{"experts_per_token": 2, "d_expert": 192, "balance_loss": 0.000154, "lr_router": 0.000452, "tie_word_embeddings": false, "beta1": 0.95, "train_tokens": 592000000}
Below are experts of layer 7 (counted from 0) of a mixture-of-experts language model. Rows are named up (a neuron's input weights, with its number) and show model dimensions 0-127. Each number is 200 + 40 x the weight over its row's rms, rounded and kept within 0 to 999.
Before each expert's rows: a language model's description of what the expert responds to. This comes from a sample of Wikipedia text that the model never trained on.

# expert 2
Description: Words inside quoted titles of songs, albums and books in discography or music articles, such as Fly Me, Night Out, Love.
up0,117,228,168,190,156,260,160,204,264,129,185,197,158,145,237,204,270,210,249,166,229,208,172,235,195,226,255,151,179,174,239,201,130,208,185,206,197,228,253,246,177,243,238,129,211,97,244,212,169,210,231,255,187,199,136,157,195,158,220,236,167,218,269,229,198,216,159,234,181,198,231,134,235,255,230,188,172,113,254,198,203,174,193,176,263,189,211,152,247,189,158,208,190,240,200,191,241,258,160,222,182,218,165,202,166,236,129,201,217,208,274,223,190,206,206,303,140,199,232,166,264,220,130,221,276,162,226,128

# expert 7
Description: Words and word endings inside multiword proper names of rivers, parks, military units and institutions, e.g. Hudson River, Fighter Wing, Army.
up1,225,173,204,176,104,218,112,224,222,221,191,200,199,176,172,201,191,136,226,158,213,191,193,209,194,216,264,234,231,235,225,221,188,145,170,134,191,266,149,159,178,286,281,146,206,188,224,201,135,185,215,175,265,237,204,213,104,195,232,242,192,144,127,218,192,153,204,172,232,236,227,281,166,244,159,198,176,170,179,167,217,148,279,184,207,238,211,152,208,263,154,150,214,177,166,186,221,144,175,166,238,210,179,225,184,173,203,185,229,252,263,210,135,214,133,169,184,180,206,197,181,199,171,255,161,164,176,202

# expert 6
Description: Opening letters or prefixes of lowercase content words after articles and conjunctions, e.g. f(estive), fr(inge), cont, re(forms), exp.
up1,230,191,195,182,276,242,180,176,255,190,178,251,177,146,209,193,245,254,291,150,218,257,178,172,134,149,126,235,170,176,174,232,177,206,195,252,312,163,255,162,235,178,150,144,196,220,180,241,137,260,211,183,170,238,197,221,234,153,153,208,168,203,197,260,170,236,118,111,166,195,128,282,172,202,189,237,180,152,210,248,206,191,171,217,190,176,201,214,196,168,223,219,194,249,220,143,215,239,246,182,181,104,142,257,189,278,131,165,222,239,198,197,203,189,167,197,186,200,232,144,182,133,168,158,222,222,206,190

# expert 27
Description: Word openings and name pieces in sports and football articles, e.g. U(FC), U20, Mc, played, football, D(ynamo), O(akland).
up1,177,223,279,195,181,226,225,233,190,207,224,145,159,158,138,209,210,220,256,198,211,184,271,247,209,230,220,232,278,214,195,188,210,170,223,207,203,231,296,209,231,153,243,195,192,227,201,173,285,263,265,174,96,237,206,143,210,145,191,188,228,238,277,218,250,206,223,183,160,268,202,168,210,154,185,176,162,275,152,195,144,216,156,105,226,194,231,209,166,201,213,162,168,142,155,257,235,87,138,220,224,202,199,225,200,194,193,189,221,177,237,238,194,152,172,202,211,218,227,175,227,288,239,173,212,99,160,126

# expert 16
Description: Determiners the, his, their, these, first at noun-phrase start, plus hyphens joining compounds like birds-in-flight, Java-based, run-off.
up0,169,199,181,203,157,173,195,217,235,216,266,143,253,285,208,291,238,175,234,204,212,228,213,124,203,171,204,264,265,235,189,175,177,163,222,190,143,228,196,245,284,177,181,209,257,229,230,208,196,204,161,230,215,194,211,246,228,281,219,256,232,229,236,139,197,263,207,223,175,203,212,231,205,259,242,238,127,207,181,289,210,247,184,228,250,154,294,147,210,199,227,255,216,172,259,235,188,167,235,255,260,188,134,245,172,202,226,207,141,211,196,273,174,144,174,209,192,296,227,137,196,213,202,176,244,208,239,203

# expert 9
Description: Final suffixes and whole-word endings just before a comma, period or line break, e.g. -s, -ation, -ity, -ence, time, over; also sentence-ending periods.
up1,209,256,270,222,109,215,153,153,138,181,227,211,162,201,243,149,202,175,253,116,219,126,167,207,237,186,302,223,157,240,232,176,164,166,163,256,139,217,272,204,204,297,123,139,245,232,250,275,127,237,177,249,141,252,163,183,204,251,216,118,170,219,184,224,236,187,253,175,167,181,228,199,176,226,128,190,216,233,185,115,147,137,189,220,245,205,208,211,186,245,226,251,160,177,192,127,143,128,277,201,246,186,248,173,188,204,179,205,196,264,183,185,242,199,180,177,146,140,182,194,206,176,174,227,149,209,150,214

# expert 30
Description: Stems of Latinate nouns and adjectives awaiting suffixes like -ation or -al, e.g. gener(ation), form(al), initi(ative), oper, loc, offic.
up0,190,139,126,185,169,249,276,201,251,198,224,253,166,221,184,209,180,222,200,157,271,258,166,112,199,249,258,146,185,170,198,172,210,123,170,142,208,260,275,184,244,242,197,235,182,239,202,199,130,258,191,284,205,240,235,146,170,145,199,232,154,105,219,196,230,169,231,162,182,141,174,197,133,164,208,166,215,178,246,161,177,205,230,210,227,311,234,215,223,193,105,185,300,175,199,184,234,263,301,193,226,175,216,157,157,172,193,229,171,208,202,257,211,183,193,181,107,211,86,214,154,200,238,256,270,228,247,226

# expert 4
Description: Mid-word pieces of Greek or Latin scientific terms, mostly taxonomy, medicine and chemistry, such as ph in Microphyllium, hypertrophic, yl.
up0,102,117,135,166,225,264,214,218,228,218,199,176,240,198,186,140,221,229,185,180,145,244,196,191,157,233,156,168,205,253,194,141,191,164,272,183,281,165,252,211,139,180,182,168,242,157,244,210,254,237,223,178,162,164,256,220,139,147,146,203,198,162,234,172,188,233,175,211,162,232,179,179,169,226,222,192,170,258,235,206,133,206,174,176,256,172,127,179,236,151,192,242,247,188,228,163,224,190,183,200,156,194,131,141,203,241,204,167,249,191,170,157,189,175,193,227,156,174,126,183,215,126,200,199,211,238,170,135

# expert 12
Description: Coordinating words and commas joining list items or clauses in prose, e.g. and, or, but, &, while, and the comma in name lists.
up1,253,166,201,253,217,213,160,167,212,243,179,228,283,179,151,262,187,213,211,201,165,258,211,221,207,254,230,230,123,178,93,277,202,150,205,213,211,187,191,160,138,242,169,193,161,200,300,229,236,184,201,239,227,146,205,211,147,210,214,216,265,167,203,229,194,265,173,191,172,232,203,163,222,211,165,190,189,162,208,224,202,116,183,204,179,91,199,155,204,202,287,234,189,211,216,227,169,226,267,201,241,227,207,186,162,184,178,151,256,189,207,215,231,177,170,199,129,192,188,194,189,235,147,219,217,167,231,204

# expert 11
Description: Word pieces within Indian, Bangladeshi, Persian, Arabic and similar names and places, such as Sunamganj, Kahaniyan, Azerbaijan, Khan.
up0,277,241,274,168,231,129,189,227,232,184,199,164,193,215,202,202,223,180,175,135,168,204,237,161,180,181,233,222,251,201,230,316,229,180,240,212,183,145,137,181,176,185,186,188,187,175,219,195,218,208,277,259,219,152,222,256,237,129,225,169,178,153,211,207,191,220,190,277,171,148,186,249,167,169,230,228,196,186,182,213,226,198,215,203,211,159,181,198,223,189,208,181,165,200,206,239,204,192,175,251,267,161,143,199,191,186,262,212,135,210,233,226,227,171,186,208,172,247,187,296,264,256,207,200,226,219,219,209

# expert 25
Description: Accented letters and pieces in Spanish, French, Slavic names and places, e.g. Peña, Villacorta, Centre-Val de Loire, Teplice.
up0,193,203,192,284,203,188,141,146,241,231,217,218,165,169,195,198,200,152,160,198,174,261,245,208,182,196,198,161,137,186,214,238,231,231,167,221,206,203,191,276,220,139,215,223,264,268,186,207,196,224,193,231,225,133,230,176,218,153,165,211,176,201,183,183,232,248,207,202,264,208,263,196,208,275,250,160,253,174,259,235,206,141,300,136,248,243,226,190,184,190,202,279,179,221,145,236,232,203,200,195,225,236,118,266,268,226,265,136,197,151,152,207,180,224,210,183,186,198,169,219,174,218,167,180,159,256,158,203

# expert 26
Description: Words in historical and religious biography, such as Saint, Catholic, Royal, Sir, Countess, Marlborough, and of in institution names.
up0,229,239,177,234,213,180,235,141,233,230,222,235,203,168,174,107,195,319,210,131,234,203,225,231,191,195,194,217,118,186,158,192,206,173,187,233,244,195,251,174,207,172,215,211,207,201,199,162,162,258,175,253,219,238,148,202,168,224,186,266,249,132,182,188,234,194,222,157,195,189,232,136,191,128,159,234,175,186,234,213,245,264,232,152,169,172,169,210,205,273,100,243,222,173,179,125,215,269,182,230,155,177,173,219,182,218,185,252,173,227,167,222,206,147,225,230,159,184,175,143,288,199,112,251,261,208,134,211